Weights of a small mixture-of-experts language model, trained from scratch on English Wikipedia.
Size: 10 layers, width 384, 54.4M parameters.
Training: a variant of SOAP for the experts, 5594 steps.
Below are experts of layer 4 (counted from 0) of a mixture-of-experts language model. Rows are named router (the router's row for the expert), gate (a neuron's input weights, with its number), up (a neuron's input weights, with its number), down (a neuron's output weights, with its number) and show model dimensions 96-191. Each number is 128 + 32 x the weight over its row's rms, rounded and kept within 0 to 255. Numbers have three digits each.
Before each expert's rows: a language model's description of what the expert responds to; "comes before" lists some tokens at least twice as common just after its tokens as in all text. This comes from a sample of Wikipedia text that the model never trained on. Tokens count by the router's weight.

# expert 50
It responds to: Single digits in dates, tables and measurements, and last pieces of words before punctuation, such as 1, 6, -ly, -ory.
comes before: ", ", ".", ". ", "\n", "–", "-"
router:125070112076139125130151169067155147140128099104124171139149135102118112087116165130194180128140118219117109105169145123122159131111133117112083153157040097161113070172134157066167123039153122118118164132107143124094142131135135152107051125135136130106142168142108110152111122169132154108
gate0:156144101136116118111161131077120123113103139106138167099129129075143105098069110086093133105145146114163129112159078147129130188087139050123166068163137090112139118167136173147064165118130199129144174125077171080130196188109079147128115110051163114109146101115089136186117117181099175115
up0:128137111118080133168116130122151095132108109112124138089206106119083132074071120087123089146101212153136146138083101140102115157135150073091149092194154132156120131116095149111099217152141155157127154115132142150065203150162128163167083086093123160110152106144112111161128073217104191102
down0:142085101063110094108137135076092141136105153145151105092108105153168123150148133089143114083105069104155105109083172183101147100130138159138110098075129167161150148064127151214104148088133131122152128092138148084150099150150173113178120140183148170093114096099169131102162139188140122106
gate1:110102130163110090084111097101144089148100143101110099157160159107157104138127138168189137101095115109101050086163130093110120154143123067121159158124097120138120138115187106166146181164161113127110106118139113124125153082157079090105109141114165114145086119138159116210094102134112127179
up1:164175141125128171143090098122069139128138085124129092097115108172107123121141172155081130149088178128159173100141176177174116102132144168147197117129142126112139113136127143154134139155118174061114087124061111110123115153130144111131093191086164125145218139143133103137136179148118111107
down1:117134145141160139107167125117088159190180142123153144135097106169140112109091164094158089156099098125145113089116086120089078176162122071147155093169142191230096138117167149062171143152142183092129064141129147201137189140126166132120115118146159092163140109120137157137096120140099076081
gate2:163155116172119137121164115157127131111131161141187117112154126143139132128154150154173128120146130185058172155152113064145153123150133108198146109141109146139140125101130086186163177135129127113121118082089087119097160139109116130141140113108099047150110132094157081165117187127123137119
up2:122149105200089153140147108153099166122120109182117141134131137185160105134163159159092145146108130104063151127166118128134134160085166112157145115141061158141128122143152110159104073109125124158193111140110123193044131142042140137090184147147179122136105067129117164185123129087074111141
down2:110118109162098083142165069130146124104130044170187141097137169096146145153127167115139131141112114107136131132109107117162119179144194101132136067082124104096066181129130115166078132113060104120185182163091156175040154079096112151123155025126119105118143088161161159138031104126116189171

# expert 8
It responds to: Nouns, verbs and adjectives or their final suffix pieces after the or a, such as built, album, develop-ers, -ation.
comes before: "of ", "to ", "in ", "and ", "by ", "for "
router:083095117115184174153114165120097151132105086066135129153133126129166083139112092136129136155132113134104116103130137111141149119082179180108095193131059127103171080164122151127133105117146062152172169136123107145099134116112129116159120156179027180035134124127165065180128100145165166118
gate0:111126093108128075096179112111198084131086058117184164083092086135139190156118156099142130152075103178052087088111089127139159117132139115146118157081139137140139138079135164106131146131147064139130116092082139140170163115166159127169167143101176125128104177101162143146163110185126095106
up0:136125159162156183107186141129172128099069123096132110109134077112183139104148088108147100138154098163111108145123150092161172109128160193101076049090118148122145139145146174152085122118113157126131154166109130154117096059143117116164143080168108103188123219137118138152119141201143141184
down0:053092141078151077115112098125057069107120081174188073143125102102114188068142152083117116134090114103090165139154164084184132149143133085110091126085129161136138187113113141095128130168171135133136147120079214125181155158140124136142180147153139142108106098118108100056118154105103093111
gate1:117124112160093114149085127123092174072145122149126098139133088091121124115139115142161138149148100187098171117136143135094165170173113151097109086116092144090090133171203138138156076094113149112031127153162162104169119124123150154147102156124163115102137128133111158166075066119133161163
up1:101083096149108100119133099131164090095117118125153141162125184103086184156124109144122152100085147166139127172091150126162133124173112149061078125121122181150114163086148121136190167135102116119120173120171139136119086120081167180111105134145118110140122154115120138079094148166152089071
down1:174121131142127157084156081112075079130167174114106189147116164062161114136117142133162076141137153140097144210110091105114092122107095158081122108097105137129189149114111118228106171144150171140127121115155119108084067128159132086105099172062122061110118125155153150158107107149164067128
gate2:106184139104160191122088139120104107046153144125138109147112111104085165157189189103101136116154122128144144126153192099146137092108169136171101161107113170168210106133034064117109098110146075133149131122102093129098141117106118159127111167180100120049129087151110142123115139192122145138
up2:182104065128114121157106103117129163105148107188101211159131094124142141094130196117071114156146123188079137178102157148113158071112171104153169199097146145147205087175105131154132092171138117177116096107094135117195182102112187141115116156173172147088148155113131116155102152127124076132
down2:135055105111184146089151162093190115108171166130133136160089055153141101137167090115090166094132179122079145136142162108126140125138145121168145104104089153110174154100140188111119108134157108139127139114153112120136066130060106164097135137084107070101113133083099113133081136173231152119

# expert 51
It responds to: "in", "(", "from", "during", "until", "since" and the word right after them, often leading into years or dates, such as "In mid-".
comes before: "the ", "201", "200", "202", "199", "0"
router:110151156179160160167188096122169105125072106114097146089130122131109111167133123135120189174126099102091100147107092102095139111111129114144142137101138135142164147090136100117178119131172133170142175135102114121140089059086117135097170092152139172107156109086140106142139109127134200135
gate0:167160164089132158156128146192110107140091127111117082144142161134131160113074146107145195177067121142106165145127146076087155129093103089076132212207125063107117149164168147131071147173149087141135110128124119091159077153157125170132098113180159149074122091119138142087112128129068150118
up0:178145123127152162170144145152116159159077109126098069121173163088085174119074147099132147122109120124163141103140120096088192148116115113141114162207126080109110103167127149141119120172103108150134101154121079089148093195119149114122111157183119107077132112098148131055127163171117110169
down0:192149130113158145130138122138096093209102133140187077117178175163116141125092117082109155154118138090114099100164115089133117161122176101164171079155093152094173212198182153150099044138158125155122158167137163116146099123138178179090119135128095137121142102108126094121140124112055147156
gate1:140137091119130149140136138096217128126145121117183137124123123134102137154146133111152122153067096102088154165135079118192149158120145150164128108055124175121132048127123137135139171105115114119055150148212137091146109086138117143128136079145175145137154110098189124130077178151155187099
up1:143089079146081143106151153093119149122120137136105122134112053200110112164185104165077108106173109163179143159166093112162051093118117182102120099119081132133123134069124083104094169097112118102126124120108131096141071117090048173226140131118140157137069121047144169171052158100164089176
down1:140094076207135161114131151151114083141123119112159159117102101105175160152153137131109143130134150130148136152153077082132109157124150170103174163112140165062100143088151110097121120072142132149098130121147101143142177145135127128146195114092123061141125133110179146145145133088170123140
gate2:126103118115161172044140146131173088070181110137142159058158139104138094157136111123106131142151166135152150178143110164121125169130193173133133173104140113092127100094133097137130059115092139147045185159148099122095063222143169159109096135100130144097111113097090113134134118073058136065
up2:155081126119186108111157129156174150121162139139179150112146125136094132077118130109126105084146157152079120132143111151137148082117085141157115135110098102113126130062181084092083063111066106128111168141159115138107117169111160106164118139192114159148088118134073131153113132057144147127
down2:145108131157168109127117190159176104152141137118118144126138100163058086142141123167151113146127164099089140125147185120130128078150096162175129131093194076167173134104179098182153104107165155176048142085178149110181166154170139148129119170147067110193136133141126110100169155146160042107

# expert 63
It responds to: Single digits and short numbers in tennis scores, dates and statistics tables, as in 6–4, 198-6, 13.
comes before: ", ", ".", ". ", "–", "-", "; "
router:118126091156141100173148168070104149179145132113142181096162151102113106108085167114179137108115094194122098061157163056154139093116153123090102188127078097153159110172125123061166115063151120146130146180108131129038148160142120152091052105137077159120128170167147122136171143142127149109
gate0:116120154157141132162132107081110182151131180087128113128144112110092150121144138108108108144133128125149143082055100073090089121071157147078123172099143078113134116109085110134146119117091117164164092176099123138158168127149120128078163162162087131177151201155117106111120101114140144132
up0:152176188103156127125091116108149041145136106106155084096102119140140161147187162123141167135131142145132139148151119133179152136147071126122136090081106125169130112078135168138107085070181097083153193142129141173150152110126174097165153123112113138131108111066166132133127130140120127157
down0:100151150124051117108105130122151128170079069113137125130109183105138118201130100115133196123139144130077108114127168096118173133087129101153166127195161116072113109137090134119115114146162136179165073113089108174108102101208125145142143125043174120113089139124156119125132107179145185130
gate1:093183104112153153166087056147100130148106186096172111086156141086135111025115149178225090092094079161144142105117175093126150149110085088098149107155097155110186151168155073120120071191111163093132138097117085106143131113126177109090093189129167174130150121109230110166041129023111134132
up1:186090143132168121134153118113109152115096063168083115187119127219096127201123070113112159145144140128132072132116125164135130101088104192115079092082156164150059103147118161144042140088136077188131121153061123177153144121077111097135152084099115098111091131103101160150143153188146068124
down1:088168134121134117154135078106119166093129143181078126139146114159076125130136106099087115112104095080096066069093094140054106144114080069134154158116150113120127095112139174134141066175197105176118082117117112135168186101095120093160135151096128105146139137098129123197151101181108180166
gate2:089165154145153159132115130119150160152112072135137127157040095120141137142165164135128112128120097213202179127133156112141115105149190115131118123069094096146119158130116085084155116113098111104100164172123099061151107105140145121104166122125116089144172131145076133119140207111073087129
up2:110137146127122161138152183120079127111098152153159146160096129176064145169104154151095096130133103175179098150136170145170138165168100118134133091120119071089116110141107123126105145067123103200132072112157111117167181106112097120179080136062088142125160095061090165110149193184168130124
down2:142100108068114092144104106143131151163187212134094139148102106152100147192119119133125122112140109134141145157061150092103090130132124167157096099155147161153166110079157093106111101130146171119172146151146134117073118132208161132114117110078112147184124125157066086151096113115053155101

# expert 33
It responds to: Prepositions and "and" that link a verb or noun to the next phrase, such as of, with, from, between, under, adjacent to.
comes before: "the ", "a ", "his ", "to ", "their ", "her "
router:129137124140154171171102095027168066148090143080106152091114170153149118112122150087116120128147098181118116128138110174090091164134159136145114093146147114160096117182138112137175162157175125172146146134116080166152094128126112131119136095152097118134101119097161138172142152120138118145
gate0:124104123186101187116154069101129126135170045099105043127128049123098089108121129130087101098113191189120117088163081141136075156133128112110038119161182179110143168134155119100171100085154142138090172080154074164086146157145159112107193176124084163087091142096112083112164082096088140149
up0:170117151081131162096151058078104108156184132164099113135151051082098112116105130120064074125151118150078170107094099150151100154131105126126135109156096145096158138123190165050122088151094179167104137121159079151073078093099144163144145174114139158087181109147062076103132115080124121173
down0:148126129152078143053078113136164085118136138165159122112152119123065183188115135144131142125064117113078108199094098166163129128143151106099180129130154110131109157113159145149192140130087126125138075103073133148135162070149055094104202144037105119159137139112091135109139163139117125089
gate1:100113120165143142174106098137129091172135097076181154083117166154148155104108129174134111155112215061124140131143114157091121120154080177141107175149105167101149117117159083093138150114128113127109225069084160148055083146103152188150115084095158134116108054095143180162089104085128108164
up1:136086116140096139155135093108095119056101126086108140133078160091136100092054162138162160111146071084154173132113178126127124155124093100101209123130121105147110106132128123125125137151151144146131099139208096115148111151123095077162138109085171083102142186158142063093117090168138106105
down1:117156183123092125105097120147099116082141089122137153136139171101134099153091115125139167106145114116138125197154142089116103173140116127168173131103112116223158132170170134150165146114117100163190142137135174163129137059090145141185093070123133132148091134108135165148130122087099119125
gate2:122136132131114209085119187119161136094184062097104075091051094099116165146151097116125157087075124130110127103170032176142134096158112113128125105153088117111155073192160130168161151074149151151129195095162141109126098122121149140055121172154099120152130123149177115127127139169140145124
up2:136166143118085172181126153169103100141098176091176166111097150122148067106155222119147185141109161130158161128155180092153157124132177135104169153138128167117127114085148157168147189085106089068133141149120129124155132086038141143191145141095081149163123096108130107088115128120105179150
down2:122144134159118076089141139113150159136107181152194107119094096094144109072104153142129107114114152160084084103115105181095139133188171122119129105171083043139080098140209080121165182147093150114142111156149088099088152077093154104156089129117065137157178149111108143154163109125141145149

# expert 15
It responds to: The word "as" after verbs, plus mid-word pieces of names (Georg-et-own, Hocken-ber-ry) and closing numbers in table rows.
comes before: "| ", ", ", "a ", "'", "a", "o "
router:144135124132116109137106086081151101090117113120118186161112179148141109143139176141215176139129112171094088157111114136107130180173151174151110142075139135103076106133117198087139134133192129127092133155163102154155067088103118122145040093100121109101202144115098114127107129117186165147
gate0:117091160181161151138145129100136089177169093109165184177089143157176120181134054062192130192101189126158135120080145143094089128109151134135135191133115170102109119093154142148067083124173136104130213185132137111139113144163098113156107123184081129129082060173093162126124093111111095113
up0:135149162146118111141178122135168128143103143156097105120106123139120064153127085094130113154177129133169074157079152163090085104113099049155066121102187221136130104116084145074114075105141101092127119156178115149114130129122149126093096187116084074077111097130072133116142139179094087093
down0:097145093149144136062162132085154164118074108078110104138108160134096183105072144136139146139127059129166107201130099164137160109075188124111134160129153163139117184187115142110179094067132137158173129134183151137108102199143110161115104108109155122129157118143095151124138146037142114081
gate1:115125094159149087152098120085098110134188131144138119122120205130135137139197070180156099041124121131095109134138087165127127124122110186146151147086132161101066151119152126088094097117153089120069110136099114110140097051110202119070086204055128105090162085123162127137167180155138137162
up1:114148068139131124139122093120159205159112098143083122152055080131176137164165173091138106113160105097159157142139136096127111084157079145109150188171088116076154132117152129123102105105099130108196128135134162139112136106170109154146121161133102127184154130168165180131140153114157144157
down1:192210117150136140145080131069148125104116134124159151127139095116124148120195079112132108111090064100120192080116149134087117186145106052145153109095167085179092099141131088095155093100084120091075153156101095118081171164082127115142182133132033135149106121162184138075156100150128132105
gate2:128114115060126082139182088138162096119160126141172158150121087074113147073130162124134134079155133105136133216159181172111096139112155109176178137204168170122150151089132180090168078137165117160071089131162131124111167122159097171117147138062158109138156160203155133140135122112145120184
up2:167132133167198141097160131091099105140118113083118130095083117110139094176094101141097168076152068098164112191139116148093157105090150101111136104095159165153150118180189142114138145135153110182155097135134144194146102133151088160155172141141129129072151209127096215140065072151096112133
down2:164114101155126100147156122136117136089091103124091158146100112115142159138108142058161153060128132128075184154158146144111059147123082086160131125136099154135096081121154123149094114139121131102156102147162115103128102104112126175102090101117136102133070131158156153162095156136118132151

# expert 42
It responds to: Abbreviation and code pieces like US, CA, PA, plus single digits, periods, subscripts, math symbols and closing quotes within names and numbers.
comes before: ", ", "\n\n", "s ", "\n", ") ", "."
router:192106080136173101121155112131129125122131139110099139099161132077083118142150158153157125158084146203133109148175154113112121123173133145122115174165051074147142141164134129051172103156129121117116136177087156133082132118097091092116032164166079188123176152155120044142141140116170103177
gate0:128165093134061094146106132116107110135089131138132102111160190104098151110135204089139102185134146134129152123097076141148086148145095078143145163128118174071097134122082070080119099147157136175110107207180160069133106046136080128151129140146090138115146140157146162186114139121142125132
up0:133099131134143138125113151143108111113153110161178129136118069106202103186125092124128095157116079158135155181152090139087086122101112164199163118097134168141127147101150167177115138140125098191131103100043098167086155100198154091132143133115079154116060150097116167105146139127198119107
down0:201137125083180153129151146155103131150145110124116099085115115084163124063090080171122199155135111140145092100120205109141132163108157124194111091117175157140119156119181208090137140058110143161144180154126151123154148161105093135143112117146108137128120118150164051154131084118110166136
gate1:126148131102136139125081108148104108163148094103055111105142156127104099182114131150119125152163129096116144179137078068120089179206104106149113138095095057120122155113148123103165107112145113113100161154100135083079161122146104134088177132110119105192162157141106078066105143126166118139
up1:178188153119126139164119165082151141157117133132124130141155111081062108148156121150122144155114107135142141210079144127169092105124156188172133125076126087143113114127084163115132117102106104178095203140118128119120123141151175155153117124124091146167108202122108167132129208109125152131
down1:114080094194087144180133165114187086166072106125077138141175145113164149150115140149135146152117125130148148157122061112140151103154159083135075111110175095204131196130119102100116137091177143122145107121148117146109120104101133131147111146110124119179165137150081209054137188140164150187
gate2:121128106180156141144141049116134151160118148146151116140119132066120165204149172122127120170129126076077092131145145109130114095097053170153140106094124118092128125185090105074113110152135143135072084170177104139053174137079079107112108062124139141117164116136111069117150149147116110147
up2:133201102140107125096136189123142109052151140121118196136120142202149086088084107149129174075121100199153158145122103145151209161153226173089092171151123155143176126116182108189180131093162073077139153125138112139143079100124126161155170163152159142098093124127146203108114057124109154098
down2:143101144109096117120067113058193139134127086105132085127176134175116169086150178129098060132161127110127104104111126122150177194131159089098152141123127097096087116124118156140116081144140146145100055113159108155163153147075141135179088060089140114160131124121142088145127104081112151098

# expert 34
It responds to: Labels, pipes and line breaks in infoboxes and lists, like Born, Died, Coordinates, Track gauge, Winner, plus year-final digits in birth dates.
comes before: "\n", ": ", ", ", ")", "- ", ") "
router:152116148162150136151142125110179115170134148123133095097109110108090087118121136149125120106139149125091059104084184088077144077149135109149120164194115107127130131158141118100145106123201110136112153185164100117143132111094177125097121119104146171140185131124150078116082123126138149160
gate0:172088126168145165131117168191156069154185069115106090082137134107161086128133100146107074080131095157143132135115114079091126144156117180138107121118186131149135156068132179127157114144129124127117121120147123110130162102144113077145120121118121172074122052160120112127076148089104085158
up0:176085090170044138121166135137104111140181085130095099122131146117114140086137088105156145162122130129158165126114130125063124170153125141116092113096153158153089148105146141097176117102093132135076140103120125132170195125201118134140116089107091145081110126080086141134074055117132147098
down0:202160167108168135130094111100139107116096148108191139064113136161173162126134170151145161116100117131143141087174161097133134195100160136148174108127119117089176140096162117123092140088147106108090171148139133154098138158122131083150161179109134138118200147147155126149105134105035095170
gate1:156168093138163105156129152180126095127185128094125144114099049131137113174115089071163129144129137089151128091115105199118077132116082184096141164199136118189160172173115063096163116130137129151113177100127113132168142194142143119118081127044100138163145078160109225170113131118119136124
up1:122123156080094171149116137109129170063094111171142134164160123105135171119160146104100123079124120166175097144103153101156107166098082085128171074106132133089118171111108164147115143132099093149114024102102155056124116121111153132131172139160152115146115148110118080173182170118143119081
down1:106169137126102212162128131105116133046113119151153118108164156142064175078091154138117080053171083097108128142133106101177077103118114151107064142169118106151083134125111143102057080119129125144149075134141092144157037116117178144134132147116088164102151131067125134145207100154172164132
gate2:104117139061122128126109188100100155145112117139176118141124164152088087118148168146073104167129168114106100064117161090128213064147190142091139073109061125123145081068110096113082092121098061126118113141158094122161098090157162108095129174086123187066121136163124116110131165151180129155
up2:141085162099131087140188102137133117095125118153153148137119184133093099138103131161143184098128174141092160110115113162184140150134159097171137161117143156100064098087069139114116142168153083085115143104134111123150066185100106120106130036167159151123112125164121130111154193126101168147
down2:131169149107183169151144132207128084153147156088137128195100121109136115126147126177120137137149177136165110099170120132082159091166158088069158179123137078165157122108163082122101090091192066083153133120151076114161134131101185089109114125162116091108111114054120203131062179134072101128

# expert 58
It responds to: Digits of years and dates, especially year endings after 200 or 201 in tables, career timelines and birthdates, plus month names.
comes before: "| ", "–", "|", ", ", ".", "0"
router:128105133180129062116118074085138087158103154132147106121153089099106070146109177085192167165139117167068109147137142153124127145134170081140079194096099124142134139143145120101169141086139085138117148135111065117129088177127121103077103120128091185116145134108147082142130100143122194157
gate0:154092118110177071078137086131137111065084062146080137146127120173190067095019101087098107102133154143070182117089085110088172108147102164156049162069126117136141130123192100145130121155081152124085100115101176148118149084103161154106123044172129092113120060062120144173040108123125100119
up0:103167106178133111130120135101100092108122190084170110106157176159182139144122126176127113120068177099095109152175118154124110103146110092101144131131130136086163095139078134140166087098085139120158123094173147168054064186152073137163085110153185107120168086215080142162113132155129117170
down0:125123140094135107140132109133134142109114097117142182131205180127129129132074125136153126076157145139111131101116120125176093092170110101149144142160171124085085094145194151134130142157154082141105130135173115162137107103099138141156126161169112121121161081124134149124114166127111132126
gate1:077113157160087087123103126160175125176158112153090130082123096098166117165144120082157123183093148135136135214148124151152118151124151109131128140123124089146161166145146107134154115086104133139103191123150071165118080176100114114107118087151145147116098106098143079129192136131179118164
up1:135140112165143115137177129116068123077076183106149129190148173190113108043172148099108147137121091101131103071124169111107113115155102096154095102169105118134104085070124155122136154148147107157150090125147170094132136075098115094107142148106102111134117182123124187114068120152095156104
down1:122141078139163172143178158097113131099085221131163145083122099111112106093149172114119161091121119161083090178088153135086105133145161064093108098153123088111163130165160107170152088144138129125147110137103149122064084087118149120090135117145112170111145097106145149149093085151102151184
gate2:079143140160154103125094131093106115074140148098115165135156122130134119133124103167156132115131107143155143142153131168135122112151176123146159039082078141113168161077161137077139147141066136192069102158086102137137120159183186111122150144163144195089121092140143102147135101142141111132
up2:116143168105133044197126123128157101114161107103137157133195118113161160166106133188118097147148149144091103115146080144161163141112172166139106106089091192114123115118131148142179101114064174134138110162153106096163164179159165111107166140180145187067117160115173101081136082145127106107
down2:130130178170112151068058102125100119126172143113133134116149094095128088089191097134136097231166142127161122127161124165163119159093160146120141119209060152154159149138158136117153197149125187097096116121099155067141106082124161143179134125065170126130134138133146090152133047085127107167

# expert 4
It responds to: Final pieces of common nouns, often plurals or -ation/-ers endings, closing a phrase before of/and, such as matches, females, ations.
comes before: "of ", ", ", "and ", ". ", "in ", "=="
router:100141113187095162238120164131118138161133108085146109146203088144186100164143118142192131154061099146078071100185113082113115157151111163096107207149082087163160110205137143137116114095141089131114161089101084167079089138143131110130123121125105228084114159171150129160139067133094143108
gate0:104123084194113151181147092099172186137136119054128147115180120143153149108131098164124180059142110112098134099046103161143133132064079093102130119170124197143179180137115111108162140192077102109146131095147146075128126140111101116088175092163122175102118099066115094108118109123123100132
up0:150127127154158139116128111174035118160135103091129144128169127142180157160133121210130145079139151128071177146067080096138134139098090100095114043116143134072140190138062127116158190127107125164132190144090132154075143082111134184051117119105127145077172097143130123100136076134153111071
down0:121167094152096136105180145172109066090133070092109127091056166203139096127168087149123127113149092116153149172098071149087103125079106129074139110107115138094147096113114137098162093119085109142148160106130171053092175083123147074078128139139133141123099151197137079121056167070110103165
gate1:142086100133125153132098073180157123139122105111130155157137129094098119131133134152103167114080144155042112141165110166213143124120136159125147112126122126202074074081124118155123133121162113162108116128125137126104119074146094172152140173104090179125140158158141138163158152126154152152
up1:147124154069081195110208163138135111097105199097099162137109089127162125117161146122120200079145114203155163145088136175109115146081126120058164106147162143103166079119152118118142105088128158156160121128106151143056102158128095145069100119149112117110117166149160172100116124150132091103
down1:103156086166091175144124117051124122075093160210204187064100154163168095103142136144119140091116050157075124179104122119105122145147119201144140168112153113171132105171150088059087147153158133174170049146121103132083124164067079126119126126083130158106159126136128102127133131230166136098
gate2:124150117132123132125174173107104172125134168135148187148125096168090137126149103155069138141069073126126096111175112135100064115159096123108137180132135088111126065199202147121075198094055082104113135103133100093100094169118138096131128122139125124183114162164165167076110150112070145128
up2:129126156122109163044132119132119123106065104141101072171173177106105157112077094108091133168106162121143159151109122089156163118124143147150085093130167091144172220128117133152148161156146174148152092172165180155127155102183113177105088158135159041091122098108143133184143160158097125122
down2:171175135104134167141123130144119135114148112120102129142116122115122129086174162170129111109102092067121101158156111126087117090182170130154153171071166121118218090087113137164105137155091131117094144120104128116100098122134098092122190157069125099099121135178168065176135050061110121137

# expert 9
It responds to: Hyphens, en dashes, colons, commas and decimal points inside numbers, dates, times and ranges in tables, as in 2002-2011, 27:22, 5:00.
comes before: ".", "\n", "\n\n", "–", ",", "0 "
router:177130083097136139137142161105132098135141131130186170159173139136133130077142155147193186141127140136151044081167160130133145142087166161147097183125052114138155126160084102065151112062184082147092097183121128137095114119090097108067097166106097150123141184082200110097161093171144099163
gate0:094129091149159160151097139152137125159182149098135139154154142109137069110105113143084187169035139176160160123118129128139102115113106140158138190132194070138188105090130097095144083119143114123069166137120172105137086133062131129111137124152139093124114091080166089125111122096109155196
up0:122189135128092106131151094114120192076117101187106120101133131070077118167157159100124051109209065158102137135093129064098141156072161122119173082161136121097131063207047105093147166097145174132142059144100071097123095120125120108150196147089097145108112182176105157128118133181108118114
down0:123096084181108077161081143169142179090181128199107167152126184156129108164118080120180134125139080076106136147155092130078071188175153091129153115145098153180144114146141175100116119169140173164085092138134072090110140127180099098159127114099105124133099084159052090120128110173076099115
gate1:156157088117123100143118141083136110130101138127132161113106122110069137090117113144141144126136091171164100080085175141171136139103120130102181101095150088210100122143099157042100129127159077174131149158120095130166149046155116149173144126129184158116121142094141126084128162122139139089
up1:151145107129203072110057146118118125122083102116106132054144105178067109077119144086126137125112151135151134084066115135194163123059092150097129125114100139136107099042193106128116117162150102151127154092119121056117163094138124140136130103092219202065138140141090115101097174156164138141
down1:119182133106117123151121126063097086156153135127066161118119180115095124096108161120106152114123167195093106069155117104140122074098131073153159107129138083096103226082089137107093150132155091131123132149167134140089123157096150040166160097140098166115113108123125156107082133177175110104
gate2:115138076131118109150118091098116159173136151121113142144142104055110189093153114150144141113134075089118164106129144142093150085105120053143089138155165128154175116043166122150163117075165082103101182171119126098126127093105139162077134140137121119120140112091213140166108100135090158143
up2:095141118085128084125118075128087171139123155148110194166230127061127147085110077121183146184126059113146061098126115156120174147100132140137114108098059076087164128125120098173202125150168117123089136175129075094146145060162049166072086102132099107090135146077119140161124129170149152087
down2:141140173129109149129077184058076143132113120115132123141137132133153184127163160133105138214158164095197093114129146098098113128180124143154184128166155185137063158138161104140175126126167121155154122213134121141179104077148189157118155075105020172148172127134152148088073128126136128170

# expert 57
It responds to: Pronouns and relative words starting or continuing clauses (he, she, it, which, who, that), and commas after introductory phrases.
comes before: "of ", "was ", "is ", "and ", "in ", "for "
router:128107157141123183166104100106113114092114142084140129138147128108157066073137099136145111151157069202113108080128142112112115141107144159146063144185084098090149100123077161107118103104125110139146127125135139101087163088130148154127045178108093140110150155197167048190175091107120175117
gate0:118098154120131115163127148153141149144070125107191134126076138128119122097117139114136062196145081105144109141129138169151120109121098155170115105136125106158125120142102135160177142128176119134118123140126119192105079154133082105124096127146133084076117078168104151110159143131137117116
up0:132122083124163163171156111117119140141124166114119117153089154107092147153102099107137074152122124135188136066091132093094163114126126091114157101059146120187066117108090158119099177132158173123129174161113143180125119162143177112187093177137120140157122103129143127162184126117105115106
down0:178138110135136156148136114162128122171088133195091086149138144111124135060121113116111119073127107091138146125088116116144082094105113134149146091121043159184135120145089140116115118078103141148119126139132092131061145158122101130186148165182142132164207107123123090130167090150131096122
gate1:163113056085101130119090181097132145131122147163056159167146059182143079123072047091119139132189133130179174161140121153169112138124098085153109065157117075117191114156130124101193150124152127099146087087112127144136139145139124159092124130145143148137127166171144110117193170094104162131
up1:099095123142153167118167130109162118124142125168147179191170050111146118131094156130118108148125085169139190174192081155169126159165127146040107117134074126100148113107145107153160129121135115095118092098156057142147168083123123168056121136150113140087144180186148155126181168139085135134
down1:136127129117119216198137094095150139141176122167180137174162096095171090097079123110080087151108122127111175167117149097058130098095147062081124170071101147128136140141119156148087148160144109152095152145104097096070170142135088177173135112121121156118074103128080076153163124112115091095
gate2:136106079134090136128105188093168126147123154202141114046122116109170136065105143075140076193215089119113118137093126113085172130146138146133053138144148085110131151086128168095141057176146163138055116065170083160140109146140098133115145109108151138104143131101121127177138107092149151133
up2:115110148176153141147136136179125131150147077108139088143137127161130112087155175114124198172175156157116098151137136111091124114082088163062098127187160171149116068100135062117076136120194182104180143130145183146134126124100159098056149159120163200157148099122082142101168088109128160104
down2:174124075085117146146087124105125100154111110102107101172122129153123071088151164142133138121137157118121141115134156161089149115162175094108136140115072114115172051168126050162133091154131099181115130205175164118071171112096145075126112093183132135122072105194135140159127095073154148148

# expert 39
It responds to: Inner fragments of long or foreign words (hor-ri-ble, Prus-si-anism, Gór-ni-k) and trailing digits of numbers in pipe-delimited tables.
comes before: "| ", "|", "(", "% ", "″", "a"
router:105108154150092084123097116097122120191136134115119109110179122121115085103082134138142194160122110176081112122143129095094100108133186168144100174134088111126093132132107101133129100105197140125110126184123122156099081110115102096113127132140158138114182157147153119143191096103064143137
gate0:124138147084123123157080107238162100179125135104122154087080118144126145145164108131121203161097119124155134154084156124146107069133153176096107116151191101141104124078134119131152136153151077207130148123154139138170102187160116109153127127067137151094132182117118138189177146102126071147
up0:103129141109154145115166156069071120109154086167082128173113124164137145103118143151124091126127084145167112115139104083124115162068131108138170142157104123096160079156188117116085100121089171077095149143098138116114133120134134198090165160171163123136068117191166085068089154135128154121
down0:118126182163116096165176113145148161112060140117129125111124099172156110110076124178128113138132102118075105162092044054063177114129150125079169081145088100151117120171074129151089109090073105121114127152093166130134127115101169126119147115099119120056120158172081165144142128100106135155
gate1:119096142036098156157120147111145059163119133098136136050180069115162161119099133135122124141142154087150119115126180164109011107113127101200069109120110158096105104126098168059155136100212206166083131101097106134153153133161114134200168144121171125122179120097100128134083144105155129114
up1:118171179087118140088131136133166170114141100172132127106131149139140122090080119123076089149114146060136148070199136150151074093165137115109131148107124119116135108139136162096137147075129159159098087142134116174098124083125104202099124121059162114110153105160129181166145155132110100142
down1:180121099151186154082129108171144170144134103174163081139090137152134134106123085106075106132125124114152137152132145133059133111105122109152152130075111115130123200117121068163133149080157124126091182105105134116147107109129191083126084130059111111083082139099134130109056158159142180131
gate2:076121163186137118198084124109153097124188160077090127134150105113143155130047104109122118207058109112140106104126077155153122092091147152168114114142097104104141167118143079136120128159158148129196041165148125142148121040123135132077111167116179126198158147134150117070144161104031176114
up2:144134097121105145164133106168096060153168153127050126128144113155159161168142147142127145105170166134154125119135135097133197111123131088171092124156185120120108131137116142154098119102118143160091160096144140135153126155171118184084131095151158091098104109163148112106128100074079123087
down2:052155120092143119106178140088136132122160176164115121114131094081195150141171074188119134132084086122179070086112127179157166126087087115130141143156132125073109159171199144120173092112073085145120122097110107119102199188103126129139169165141156062093171089128142122200056129111111189119